Experts of a small language model: 128 experts in each of 15 layers.
Below are experts of layer 3 (counted from 0) of a mixture-of-experts language model. Rows are named router (the router's row for the expert), gate (a neuron's input weights, with its number), up (a neuron's input weights, with its number), down (a neuron's output weights, with its number) and show model dimensions 0-255. Each number is 500 + 40 x the weight over its row's rms, rounded and kept within 0 to 999. Numbers have three digits each.
After each expert's rows: a language model's description of what the expert responds to; "comes before" lists some tokens at least twice as common just after its tokens as in all text. This comes from a sample of Wikipedia text that the model never trained on. Tokens count by the router's weight.

# expert 26
router:523505487477440555539515495499471507493527461542460435474452558549515515462520466469505466489487544519421514587535494452489457581482553539425525501472471535506528435529436510497533547498562491491469546533514505584582549530491540499455524509568501498536463456432424514464456520541479498437524448398468544488492484538498461464487496515554372493476451493479472505469518518527484528546555462408467542438464491540577467496522408505518481509452492563559538443528563506400499493530464549521535501517544561541559449430556472550489506452517518477524515519497521461439544491493510469436525538529442520518583499501471521516471490472527487428524485516474569515508492574472438431541506458508507530499473601460492540466504582474577504535485451497506449511532498512495525557540504520
gate1:506506516469430484500527474528446505515482507458491499500469465559569458431501506488473530533543497503492513559518529503485451454524453468547507491548528519498467578442524501516491494530544432500500503578592568491554513514522475495427502524459446485537515482519522549562581486498482481467516539561410494577512456551422509501472358522456532431503537548455457532502497514534504542553477521516481503454481508474528471472584465503514561521505494584478485524511525504485520495474477535482498508403513473533499493520528525477429454434490512516486472497381488446530564510545528448560509500470524453486519547442446481527479481416535530498535540486430452553546467481443533471445507579476457514490478521496504435429528440439486510396463576403577513496486513472436508489464544505
up1:566481528501504530471538550482533530571599459470495516543573461489562546486490504513471495538511500487517545469540550582503465451478454500522549506459472424484507494499505495538522445493498498530482510452488401518500520427456512521452493537495477596504505547485433524546554464461537471579517502481473561518473512567461500516492513499513476478547415543514426529509504504508409484465530542444514497544496477492503540533486434339416494538457469457515525512495453493527514476505526437546436502495487524535487518508600513528433514493527516541439493577453470544511535454559465526564573502519494547518466522490475540506519497504449504461421539527501561470494503442418492433543490546527522538623427518476520499467491474449515415461497474481552494496550516427484452472491505536
down1:515588472447535536533472504489505487486556465540469484538509493471523494539554421557565508483502523464481577523489495586495481458478547505478438491564497527518602480505491488502563503482548538493450448478532454594488502490496518505439478547529528546522453528450437472470494460508517521548530543480423510545536422536463561486531444497505482526483530484439572468471472514462502440464581509487481490562503446506465511535595473457461506528456537585602558512460515488469489460506534585504483574489509521511487497453477593401521563498538478481532520548585437507475489488514447461461486468552468484440496545461520509585501481435541543500501471559528536565501473522514459517563453529469525533473496560555512624460533491551516501470489539499554516501540496465544506522516491440
Prepositions and World. Prepositions after verbs in sports and general prose, chiefly with, plus via, through, against, and World in World Cup or World Series.
comes before: " the", " a", " War", " his", " Cup", " an"

# expert 53
router:481537494486453564506482527514469462496489446447561443459471513517474481523533477563483533496473528490554436441551568462530423437463481472386471501532472494489521466571563499514554543461549516520528517497543538495508489409586440504466487519522521477535458543472519475444550492492533527534496504578479536509409527472414515580531468542469526427447440479475474522442517528506515526464471471478501515497469509416513526505525580500542563575554488511533518530470492466557425462484534433475441601522485516589463556491482442571496554552513588589451544493524497536482452509508489508474434507497552500509530542482519502510424468456547529532492539496449491543561462474512517491492519482449439461530428480502517507517536498584505518535567506543533538470515506511443460463442511496
gate1:494479597453458524525478444490447506530562432511546541547497538471460522517536512465443516425509568529441508531492525487463478467494455471479479493466482567524536491496501464518463530558524544437521459568520485509532563484571476429522466532428527505537515556510433482494508419473517508483489517464481484524491513513472478482502500521486472549555492584493461478504476468541535474509545464566434487454462521484424508520528407491559549537568482488498428495438474477526465530555441476577462516475474527478544442485460485454533477451479541527501557602482499575540515517432498547524453492546442479486484589524453542452492528444454408518484577489527502498421475581484452511478563457472499474564597497490435428495489507464545496477544535527427482469464496561517544507548490558
up1:426463505442530475506483466522504479485459456566510452452528495481585530490433412564491455384552545524461538541488482504542487408570512482500545555473520451479458460460449569527451457573515477501521512556581503417515469502493517529522508534452541520508540513490489516507457546506496502534516480499472501549513461459475518542498480506539527588489487550454503500469522507419521455550505495516493509514492456529510551575590568485494486472448499600429460450485446450468501455508473463491529493475450505525473463480504473478448549513571496425460530452504549526481510484561456528525437515447433499491471489461521577577513489475431478569479464462477477517473543466454511510492492523534532585532527427427444430480462437468445523563556521536550473535511486519469473521546506571
down1:465538525521401595487448506506484523493563495520467561460512564495495457573565496511511579566461503463482483449511546476563464491508493440471519513460491604470456537496467490480474453539513544490450463486524557486529492476474540534461431466518452502471505525486397480484445465533517534480449558501448503459509548458493446494542457513500561560481530486505426604535484467426504473565484447503563476536504436486475513505482427454525544537459468498508501557502489501447492516502473514494427471498532514479479603490508408512562501545538462555498522477496470513497400504590559571527440559607553514441540470463497455478458436493500500448536511574551539510506522526535492537499450455523511507537501568531539477496502557529530531505496578491471516436511514566491490478510514542
Asian name syllables. Word-final syllables in Chinese, Korean and other Asian names, such as -ang, -ung, -ong in Huang, Won-jung, Hong Kong.
comes before: " |", ",", " (", "\n", " Kong", "i"

# expert 39
router:529538492486540523455527512516511425460551445555503518460394489489481466492530451557487534477498541506496482511505427470546505428484536553465457495507470524431458489550534492461529518498447533546504510504520509557542397494538536458521467503502466506493506487419502407537458452469419448430474540557568473477484489502538592508465494518554551485554437512498564457488462514542497479505526451470493489487487508464537525520520532515454469487509517508463546481520521498417431509437510553466489458488517550441508538449532461413480507414446524484430462520544443548436580470496478552449535464426562504577512441481484458568493445453538452526436487537529437508536456516498486471452472565443582500551526536557453506509454540427559477468507483457471486514541482522438457505467500546
gate1:495520421489467550566453457473488537584496485471515503437516500456510462503573513507479528522462602559552485462480526429517436436434443482478440531490471429521555522447543546538442526477485481447571511466426467543487552528488485464483463521510528549531501543501471522513483484425474504466524507542458512552506519522449574466455534505535505480548470508469533474446411505434487462468589524519504524526471520521456449502483532424516513562502540484529578442598517494528415516542516508511561529436459470477510484520471479535458487466439481448510562456494520571532577500530566493391549515479533447536577513492451529490473473465471499505437482523443548524408530516434464456523531508508529494473492494545513534468491472466525517510509485544524531437472540520438460587465457492
up1:481414522557514522479497582531473475569447577570556520529530517531487427502429518530495456566513506521449467470507452510500530552433539518453507579487496526426493502492497476466463523501465451546514467545519489539477463550466495475522505508488510437446549524517475470499443489489539501566473527460490441536501519545442521507494443496480504534430501465441545458579467542455426489495508462463487547491444499561515492421459424509515555531499521518453405585422592568486476509511500492492492490518417559491588517449535542507529490443592532441545488486438524541465455540456523561526507487497557465510488462480511454504473472460472530515465563524477449487459473465536480524463535481526512539606494486511480565548465550487503542482568508459489432523483525507566525545566571524
down1:478559438474474563516471525462511431497444552499543498525537483541477417492474471603476482491486600534507565577423569527421454493504532493515464467500489489529579563512515475533494525509502533488522458519478520513450536544478523420505421529513481450486514499509488505486530547454596462502522587478535529483515493438494552505476488475481511473496483443433486583552532507479487485476502517620476570457511439467533535442537536498437604480475450463547504492492473532485537505560446480519478583498428505498530476474438528543560535529514558493451580489481517450527519529509477431523495511506504612526486540478447472514520486435576542492482545525488566555472496463548499463521500472538539492514521523493475517487517496492530518580561559483422521466448548532474502572526459468
Demographic and nationality nouns. Nouns and adjectives for peoples, populations and politics, common in census text: American, people, individuals, race, Democratic, population.
comes before: ",", " of", " in", ".", " and", ".\n\n"

# expert 45
router:447486482437504434525515525452462565508515516496476520569453519431468516496474463478520489480542489473457510507440499441527483469468494490468480553468539551539525491462572446577446512410535500521555468455516494502635527586484499536553559515554522557492445506499515432487486493546469522448503507496569525473458505547530519529465495494517490469557456575468477462587500521485508503440446453530494521537491492484566465541522431458460574423489494532498456548525459528504558464554434474504434450517541489529528469544504433465467503475544494487464493544516497553556578462543506415484583524524576490481461498428567466453488492448512537518473512491464550534569460458553472421614474551495470488513493547500526457435531464482533513549530511539526505478551492438516503448544473511
gate1:448452531577486438500514479507523452559494511549430481450489449490489543563556554484490522551526454459536498456489519504553469527592552442535501519542471410480587540501492574491430516503485453426451503555510454507553481495508493488595486475521538468439514475454492536430504503512551546434442459479521476480489519493583485508509567519492521549503522511614432534504479524546461426494534532575477492614489435497467501429480555489535501531477451503529447524472464503466524537485476477557539542571471466495499528545465539462519479497470461529517558385495498465561544523520536474501476452504442548586502476527535483419496501503505514491463456461590510484454477532517540495502482451504504587517433485508451551516459476559554532555473525435521497484531520528468491541491475494
up1:518482508503520532447563501490444583512435534502505548534485510610469520529494498519519473524541403478538499489458595504352506496545508523516479511485521466536567453482485461464568487582436433468519533594501533472472477543554479503480463467496572521600555494509456444493482538476538561458481519482496502505507475494464502530501518501489540495506523489514514536480512519514485534474471551557527501512441488527450481435446399480474526507558534498499508470459510525435481573534549470547574564443469474552448443458508448533521485501505479466480449542524422498476483538486505558512497539535530600519500452500523473452514484530501432465501447455504496471515475461495415534604551540437478547504534478440534489475505512531558506429512602503571492481541543468524518469539471467
down1:528500512573519434490526547509517538499540515537457534494489434581516459426505481471562494508494471461539514468455456535466439457500478503531495460414497532513506519463408451523496511456514476523489424472545448552560502497519465564506547541512547485515496474562550468544549513469547591539506559539457447482501540554486517529532502496450485421499484375522442467487426465471544502476519517564530529493424544470511547547535509454456396538527515482497520463533536530496467536487448509490461498468512476478493451463539517442477478567519523465501474444479475484485555429559550505455442474518559514514497496498427493542463528476551506466542490506458471528521491455600542445529525515484404480498535441454534458488508496444590510511541578469505461505620556484448546547492529545
Paragraph-end line breaks. Double line breaks ending paragraphs, list entries or infobox fields, often right before a new heading, as after Blake Field.
comes before: "==", "=", "===", "The", "In", "-"

# expert 16
router:451471485591534450535490505506495494434451547490452489458483565470535527496471501564490490491541503584515561515555514481498573456493426545490459505400483488479499498477494523509509524417551429524520459497518460440466501527422519541553460502487492504454520547543573457492549534461490539510447455505469511520439523547463513518451476547460496448434490496451523461470440492471493544518528435568471547563533613469525493502524518483455542523440475560502544436470481441582542456527504538469434451508532495564483498513536500480466515429534529459485430508502495465492528452515460456533546495449514496550508481566548449473526528480539557532564471548491581532447460516476554500442531554502443516517561444500436510514450509524517450510545500454502584433487488413554456550551449537
gate1:525537559524476504438459517497488477536503527516476533473452512505583462583504448522561468467513435424508444544453532564443529493509528572468502491511520465517466532418547524499482452455499434450526493513562379461557466505579560502443428512482548490484519507476441452587519490576476512515519514516480477444517468532553504485586517509482438528555533464541533468534522456498494533522467539559531443502429521456501452438480426499506532452461559478565463467544485517492526524409562518509533545502480523490474446493520521467514520501510537462491439494587505394495555542519564536574509520472470506531492392549471514479503544463478548493494493405443494498478485417537522480462528480514448437525523486531490560474532485533496460479514508570501547492468487494522410459522505501
up1:498455544455508484572532459495454526503505461520457428561493456498517492528526522516519542537589482479627480527476545459514545463529470483447549445524511451522478412472463533588458425464522522518494501443500543490527476451468522516425553521453546571493497430541529503500537495533495544546448432575581444452469508515498480501505471564579522534478498489446347419500546550449529562476498536453461485453518504510547499538540522531510524505552479561539534525492505506451551487501488500569489418516450433556547460452492471561430613494496507570524533530513451524514541529500482451507496475429491529435525506478480511514516467535540520496510469546483542483541561440516486486503503445424489492471503552505437447489477434532524533512472478508509530446538463517507493523497477513
down1:437470464491452524565526473529507511516527473552485487567424575523516462440461491490480450530467495581512568498534472475532443483533487412454512521536503548508482453458447470481512475502417528505428513501489512474536545549538472452502469498484488483446458509479532509527489455528456502400530458505521529513459474377418518504426456521553494478514480558446540533492484462481431512438447416461488506578600492504523576561534440500499621478577540551469502502502538457490525454506448519509516516505504475497512480488422475453574469488528533438492566510469544521460528516502552468470533546512503473488535502544473463487507489491543527420577535557502503565515539562520538502578426470542550505489467500448518507511494483506487532549494505442548439440534549453447539471526550507
Sentence-final periods. Full stops ending sentences, often after a place name or number, plus decimal points in coordinates and percentages.
comes before: " The", " He", " In", " It", " This", " She"

# expert 57
router:501508544523454508507505515492490463544452508564506571533530497534450528487565530526508429514546497402491418466556549459515505444548462500536531519531479469498429541449434540534514485500533490422529472516502470525552548529527523516503538486509492523543430562484544547472516562480563505516495525545602509474505492506425429501555545529448424460456543623562505435422532488458509495536514493503485533531563423504461505516484564496476504488507487555497516486543431481487518497510464426527544610529462529459433517496508455535453465588513512491518482512488500458545509479532566464517454499486530535495448519438459472478449499460483477524481506486556533424488484456543558504517477528494480565519505434425478517526511564447403433537453524547483474497375474504481467482529531504
gate0:427541502459447423539419520529504519477480475548502544546492464419512433507502474502504515507523530455533469560481596531464436493481515470517516479481445489471495482529519413465503571548479552538515565469575455476511469540434523521439528580520467511502539445545465515496489455518475604462542560468489506472453388490529518560471526517515482497457570390519524504512502463518492504460529474437555541555490540534502589510509494519520544450466543559527518527492489466483431551498487558565503534537570534538528466547505494567504440531497499527498505527511519514446457420419519491448476502486558552456506416480459471497447466476423478440529476559492490459470481494506530488530507450501521507518483559540501507537514492509537518561567427520465467500425528555468571552466499432
up0:482508480488506511521484501573495465568499546460496558564509541483507480512512460564527446532553599566526429480497459514501446479472503463565529478534481533438476396447565467503568501524493501501521558540532464552509486549538470515449457544467520499519536457517476460545492466507459495430481551532431514519483473427554479492488451553477550392517496518552519494518520437384493504472517475448466462552484499532471523449522460489488540461412590555523499496503637595461453458462494452507461519490514572451576463496521450505480505511447529585491537549584430545501511469528495530459510491502522514459577472525445497509458497478467464450470503606499549506481500502515525440455493521575495496519507515471515488437534549495534504481485491488519532522441449460510483447461490483
down0:494555514491503487501470520537505519484475514517525549469548485557422483537552442516451537468445502476502494501554575526533437517469501474460467520427493484462525560542505534541475542456491552463503532494433525447524506455499518562482472554546496441501493531410512533540532464522575439543474479521537519524494454569483515496455563484496463488565398466471544484512549440487599534478554477492469522568534449488560477534487538478521493517569426530518484502455559482482561477476518334500442527501489471546488490432520508520377488449507510527492477529506473521513523440486504494512410386518533514495503497514502555505528514473475515430464456466520468495539470450562570522526547488511505388585563496515494577504460492474507444499552538527535504511479556516464521498485556509
Small number tokens. Standalone small numbers and final year digits in tables, measurements, scores and dates, such as 5 ft 9, 38 | 15, 1616.
comes before: " |", ".", "–", ",", "th", ";"

# expert 23
router:412517541429598518499494490512453580481501458470535486479476556491401475493494484526525510479494574447441510533555553473501509446512446556412503552513425545529538503515544544529542505458568481465485532506455464524574461528501583506471466506465509482480493471449493530542444477537443433524538479519550467441437519499555545468509481540588473520481448492487567559511504529460480486482586518438515493487499441430537474512504509529466500481521471469427457508446509501453510553525517530471596507510479539473515511485560444474474523490542479532506489538530535575553506512572496561478544439459464494496519518584564539523437465533467549430480506523449562508503522450481508530462486521445542430535521484535535605469547498403550476466546474526520460462490561499538515532456481456
gate1:478451439468487548522553494502457518535483527402521486541502553537475512516478540503496463438479536465458438469572521512412524525443447542519421515473445551532502496432480516441449520509459469453523445536504530552560566524504465495462505510528463512457528536451516545438516468497496438439427458491528498549520429537481535444486530477530463553553529483511443445515495497480583528474588417493499516509526509442546505429521516494524546514491482532555487442493509573529568535476472452420536500432481488487490513555536509495501540470503482558515505484522516516521567558472449479460490477540561482504518441442456445556586437534550460496447534605398507473461528456487427506525501479532501475521554573559496493493511620534526495465565483515513517479506505491498527458483454446
up1:509475594455525511487523487464595522539523546444503548461465487486487503500483513427436519545470491453537521580397485503512535395411521529511524486515435471491516512512535506500536521516478543559473461437440526583494555492541477549379567528541483583496514537529498539503529519463543435516471472478449466488461498431459495523479573485482501432499454538480472429466507507501568484492530463563504521478535487474484465500516439521495496464472506453474571489579570504488465536544450533495470498538560452389443469547505488543492637531549470490544483514537477540525530518556498492494486479488553540505492488445459509525485553495537497494534570548487526513539495473480462440531503472627530536497477513531491484425482442458517537536506462479500547554480515537443532527507457485
down1:458443517444517513456481473478450491487506483468455441419506477516529434534503530529538481483527572439472507564548453444475535514539497487495416501474483525481485508539449454481495556425506464431505529519488546551518515549499512552500540493498406463479487475486487517526500441612480445505508533494457438543495514488461561453454553471542476460544345481564499570506535488410564586541470477472541520514452488498489465547586432564528490519485446471496477591419524472446456528508450530525553463540503507446483541517554452537485515490515521455516444557521470558488597520609506499457492478502495532528522499522563496517481481441445537507455492554520488525495484485454588519506474509481523464482487504510472460428501499545536549458510496530505434451493449425499499492502469506
Compass and country names. Place-name words like West, North, South, United, States, University, American, chiefly West in West Indies, West Bengal, BBC North West.
comes before: ",", " States", " of", "\n", " in", " and"

# expert 1
router:554529463504511473491510522601486471499509459555544464469392471501521547490440480502479520450440517487504477561550522519518401485535480525513531500484475547456463574496456560478447504487596538537552500501528413531547569470507546540448524516548454547514533465499520518473440462561467590529490501429549542454541459478444456528464522514554542471556454476469510455454534532564475490500519537541502430559449534502529497478513462502535487522525518490461497540539509425455510471461520432452523496473550502523493462434519507481489512431485565516467578447555445494518552476532557592486511454539497464522457545473565461500538511459580493466430510445471493450505505516472403501437462549465518521536502463521516496534583451544582491468544462464493483502500523571444490456450537501
gate1:581466552575534477471501465471517464533519533517520493517532506476513538445457475514509503548510489513522462438564407565581540496540522555470451491543544524589392505552484531461473488451551502505490482505585462471542531490575490505489486539464482500519421467409479521520611424486543521525540584448444492543478439472439454506507491550603526512489482476465511527497511485533512424483486583468455472573526474522488562456536493523545495503524467514471479502492491493521474428533417487496473506566570558524446519499476544482502518504448531526467491390522529562527498467534458475510476522490441528487518507554553466411508455419494486514513534484551531461469471473514484499472500489459531572523503481545444426480561499525433521562469471493523549511551475551470464551498546503
up1:488524513504564552491499466490487474528504508498515485527537503493474529612529480507505522531576426483581526478561507486468470568505547505509459557495459449496482493552546486498499442510504497534623548463482577510506515468508434501466528524555528453454497526475574493456512466515485488525450507477487460500493507482458435547498440467528451500490465534503447429514554533487486498520476536523460480462500544497507545467574533550511468526484486396501570538464590487501537455563453516514424455521495527492480392449501493502627527484457520481547575501475491498502513559526502451460511520488572495456503518528442463524506523413509516528507488522499525374440482501457517479448528510497459489427420540556468540490568449509497444588479505505503591457563414515560455524494518489
down1:487466451549508474588507500510547441500490482512498537517478537413385599546520586431518571523552534508521485566526431506501494529460476497535545510449417487512497526554518484470467437487527450471487532499466505560509580565586498386518495486566489458458478525485523476486487440498438558488453514541482495525495549491433508595492491437513441472497504515436504515462524455471481498545489520458475500449450451466392464501505556516511517478449542483552493517555494501437542446438436510487522503487441460482554434526502557487615513489458503511543525544553493517573456494502494541452486584524485448447472506476562470497489519487471611550514514511518513490498518507526506568498449531480499485482465533486448545453574474499495507545522500488542451532474509514565525552486480494
Technical field nouns. Nouns and suffixes for systems, research, design and data in technical or scientific text, such as system, design, -ology, software.
comes before: " of", ",", ":", " in", " and", " by"

# expert 6
router:505480476528443552448462515563463488560456547464464476489538436503489459470579502538504542482518528508511544456560528486536474445492484516439485569556449422502536540519548514498557436561495553474561489485512505480465506555535562505463453540550490493473524558531571547530582435496539428472477507499480495447509496496403500522493562540534543494508539468486517524541523501454565549502552531456569568557468512425427552537503526482476473541493474495463542538517511559430479542548522446526500578496429551497472519435435501446499502558489549506446541506473512496523540489518496446494420491469512498449478532489444528558462449425474520536524524508559484429443498513477555505486537484433472439524467509530452565538451544477433447562431497583520543537466516532511511453513426505
gate1:488520471543447425514451518513488462538497511454474478534499416479503499412463548517527535545444496498482444513532450535449469440569465555466509527482535535521507570509507515436526544561500557527498465516433464496555512643437560505428433531470499490480499474532539477511470490500532443527457426499471520407502513500496505531551506485515533539498529496467566456529444517521511490475552476456554467517481524554478523497473497501440486567370465507472586420499523462482518514555561508522529522499519550489463517415436581488428469547542551551502485488473483437494532572443467515478462505478508557460510469401477500422549520511520479555523466458540479473469561500468454456462516482457492477528509449506507525539468543498454457520504528488543502545399501567501502547480485565
up1:494508546478522534476573541513443528511526418502494512427524534500511610485547418506504540478561520440509517477466419541585495510440489497455526528510409521456511479476468586424525443451478547499545554511588515519504478467499491561501496631494420426507473452512464526524452477486450513489504480495548489480538425557467489518491519488542504504441433506541479525510531532473474429503430429497467518483519504521471538492638553493481478446472459502483479488473481478565427502466503500408489465504484513506492480509554492536502551492468506496465556528616550528475477491500498541512509481479461429469495563544587509559488432468461473546470482460463578514506554544506512501458478498531532498575551535493522512480478473498509549506539498465550472437476469504469465553442516465
down1:495518526561451506429451506500522470528481599475565473518451439507491433467510535566523505480440528492500513445609577506481468486559490540524497519482494536567526560508501495594453443560513564502488472509458521525500451585478555489483411446510442546492545541507562506517555528511580431501417495493461519479413519540445443504556537523448479488501527474466528493486530479529527548518561518508527540510437508496488539529543514525522534501497463536488537521532547470429548477579503424548514533477529532514524586436480513446468482525541514464465475493470470449509528497532501455511483460471599566535511489477477538466457480502558511486479496551484445450477487543502544528531600486420465492515484495501499470555473613478438406478479548486444527546496509544496497425477498510
Two-digit numbers. Two-digit numbers from 10 to 30 in tables, dates, coordinates, scores and chess moves, such as 19th, May 14, 21′.
comes before: " |", ".", ",", "–", "th", "%"

# expert 27
router:415538432532549545477518558484465459505506503454465462488520565442543486468518464428499534479504463454508465439496501498457477556544542459505476542441486515490560495504540509520543467512529500531527450523517469487498525499458485549574420516474477512420444501444497438548586463508483530450492549552531587454500480426521450536475463514477543571522549431469521494530531486507504490514498466550498455527424468448474561528503462532445520457498541547566516544551503504539470422579502524510548446465555520586553532481457462439496474601523536486458512405468572536405479490570485493486502496568541481512483499555477487509522454469555489460471527468456524514521474485538508461557541548524426483450460566456521577451504446512531575544525483567480528466509521501481513465459450525
gate0:526444515432509480550459529533397479470460513527562555391518511499531448508452506493445472469465537491514504539482509547535520537460464485453522516488479504591462507459523576473467494427518533517559504458526532513511569451470539493530515573514468564512521532490503478552474556478509439530516437496522516520466498512484488525469474497501529451559480616501505485538517499521536448491435436517497513507537471505602545442582544476536458539463551430498481471517475415443495493532554499522426503511486504520459423510524477516484550442504449498364550467530457510414558500524514520558437545487570478535448439408530529485524483445534517522536565543531491526442448480503458526452466538483535505496457543563471453525462487540434501492508471536580535505491458453505476481549492476
up0:514545418491539412506525494525514467504473526528510468543433424534519568570515514530463510524550467502467539453468464566521518521540492527526456476517491499460432466505503511505480416511472558510533534454444492494429506464533534513483468466532527479496515471565455532426552516478499541572466565561486426462523460468496546477463518501512479487498460449522495539492481446541518499417496544494468524498474549548498523500470501457504502532453463446496472563492494600489509518525511546484529591400445518554534596507487492538530467517546524422509583485510508468541565568486496524463479445495470531432546540554486456448583515488487484527518449490572477498500494560471532553534555399435539519586450457468464521505495534534466461516504593513468562575472562527545491514523581505
down0:528496486502469589527482462505456478516468493490476510466484493547518459508459542444526407521455543534558459538532442429528500459463488514504448492534492451474470460475463518498513565467492553495508488536510541510522533496481500493541535452480469433496520569457479531534543440483540496522444482492531519566492562519468499472473470501508495479513496533492536491564499506509433532495482476417524482435485464489478494481233528491530522425548504463525517424505556415416459519439517450538409522527491460489470513517474485541500455413429509493552490526481424462496438519534524541527513506521517476503493509423545568478525525519455485515497540483506486458462530567503494500486447485480496485496516454553545526543448502543434509416451458502493500554465449514519518472440512435
Section-heading closers. Closing == or === of wiki section headings with their line breaks, like Demographics==, Population===, plus paragraph-ending breaks.
comes before: "The", "-", "===", "|", "In", "=="

# expert 42
router:456493513503493488474531498511467444524462503480417465540509545547479522443553495484530467481461481420462457465582534539503504425496460448458479426533484490540411488448433579573491539450539486437548475458524474453556526502561529515569520457494468473513491551502550519449528537519504484552466466507556521462476483564421425493491578552483497483463559564499476478426502523472499485482517469546462496486511463474452519534484571505461478437559486514476440502482433526501536515430475475515537564537554539453477516483474441550475448505492482461565497473480542516441545472563458441525459476487551511511456453567541547497411481523454434522437527488578516435474573502541533560480501534490437561497471446485467508570534495446531528466432515486490542510471530504442428453524514438
gate1:505485465518454522485515496392492550548448506526517493442471530485522490535554535454537520526458567493463442562446555467514456480518522514445523517498495467567567522508481517454491543433479490508514496442487450470472439536448474539499556485510510529539479528487379528474519493503459522568478557530485523501415508484453497491510565518545446503453610501481480510524590427502532446471549451491554514542490528473519461525502494497524534541447501489518519511533465547519530494549392502491528486461513527524571491483511559592509533532507561483563517430496503570493409426504519467488517535507461564502538469601494459540441540466513519521482558518454533496490504528494498519479470464471527470582478508509496533613502432475611496482517400450589482488517490530505525570539522526
up1:498540458480384572454496478507465503540481518484499462472504478558466467455447540474579489511499588489557516573519504449508498435513486521493426532477530492534481453481531549462514487444590463564494529473475413471543526531498459458542515495447532490479437483447475575433573463503476463520487553548530496503460427508482524462485485558425481418493533430505514522486525483566526461494446464470478484529504567465477425524525486518534479508430520532540486522474471612502493549528501522546466528474497522455467497427481556469526457550509612536529504440470494520456427451467470558462471530448408496564546513545506469521524493393564479559489504491492530525527459523467454524509577525448453563527525501526530531537544537513516458492568465498555465517546486481485483548515462492
down1:417467554582482563456550558483467497543462491541478474524514532489479557442462462503487480488513487478474517456522490492466474425456484445528434489523477488442492474474489487552553550543528429545497538536468490457464601540504488430506504441459438445545491522538506548435436485506563481432484472477556522455466476580465484545529506571492476504486482454527518527525467480529492482572518500493426465486469456498455589605515560525511536532591505547529487484403547472543528516532553540471513495483502472520466557479473496465508565458485414527487473500514518511482534458521531449508457381444507448580551492518465552497472543470548516458492443559527547579479528503484453493558563459551472546490573523528466492487505494454456447463521487554525449522502559500434498487492464458
Digits 0 and 1. Single digits, mostly 0 and 1, in match scores, decimals, table cells and years, such as 0-1, 1.82 m, 1930.
comes before: " |", ".", "–", ";", ",", " |\n"

# expert 34
router:575568479496456502517540525542465520481491488465483480496519525512436502471535464507479384476517509545500429533536516487505448564454515566441494545477560449484556474523494434497543554550481469467600530425480508502477548517430449513496475525472486424455555549536546510516495515478422475511553488511466499483449497531560526523474503533492514524555570435479480510460574468552473476509446411467498469418550499497481561497517484551452517475540467495453449522451530518561478504544468554495529457479482437534537525496444519454596495444421481491463454422483470529508478499554475553400543479442486467482506511571554536514510484459526514568496457446471538511448502448516528433520477459565481556521471481503448577509513494542437564498582472489507467444509559503477468496435551482
gate0:503506491603461500540546529460487475508495508528495499496557500421475477520566495478520445472476501543526492473534596517434536495494503516492500502505571489526489486564501494613472513477471532448467492525463485490518510483466490468437596494472570450498482570510519522499424543470542503525563461506542516491532539528494478499427470414507485513416518436523481471449491540435522453470498572559526547474515482534447445533532476451468526576522559552458496515436521513481507552628443420561580519564487478567472482514454510533519480440516491479517482510482495471465457464467433474451521455506487478423524515508492459522507431519478497485430488472451503502405485486449522493541471489516452481536479533544524498528502500500563536530463594480400553440462458588516484419489505552
up0:501543514499496514533513417504540544431439494509446461481507470546525486476462524486491536469523569512425481512526490494572573522477531492436480429473553417541506511465446514482568495552506447484470563543554537539519527476498418561500502587517478507474541560391520480476498499414493464524567499473508547451447543437515480445528524566432451559480500492496543511572553507530565508552565513498523534502498414500532577478499460489526437471500519480547442519528518487504460475551522566428523500582511507499528457508426493528487594583489525474448544476463501485534550527520501557569509489460469513505491468452525537554560481469503491508529564512548615564481511525511575507514521449514506483516521457421521502576500506484495512473506460499438505572485474520507554559543478490
down0:479496458513458468489453533565559490575514509494558474472426569512433546432482516537557505506504500510505545499461442470460474537412531443494452500513521561510520458484526433519462517468552544438431546487516524470502477523456477515510409564502478484441522440568519494520526542496472516433529406480551558465501577615577492519508490455474484465522458511497592516491555499533495548462471474530488463484557453495522485532520464509492528505478514498558539518481524495469483520497630495460513452478503571469532562481557511497538542526494455558423520488503488529509505412486431557500529503544479500502467515484535549455440524395523542540505492562545540540515490566497584538483471441529478492517479581442447477469557498497536542531520485535421477477505495499536563496449462552
Subject pronouns. Personal pronouns starting a clause, mostly He or he before was or had, also she, his, her, it, they, who.
comes before: " was", " is", " had", " also", " has", " became"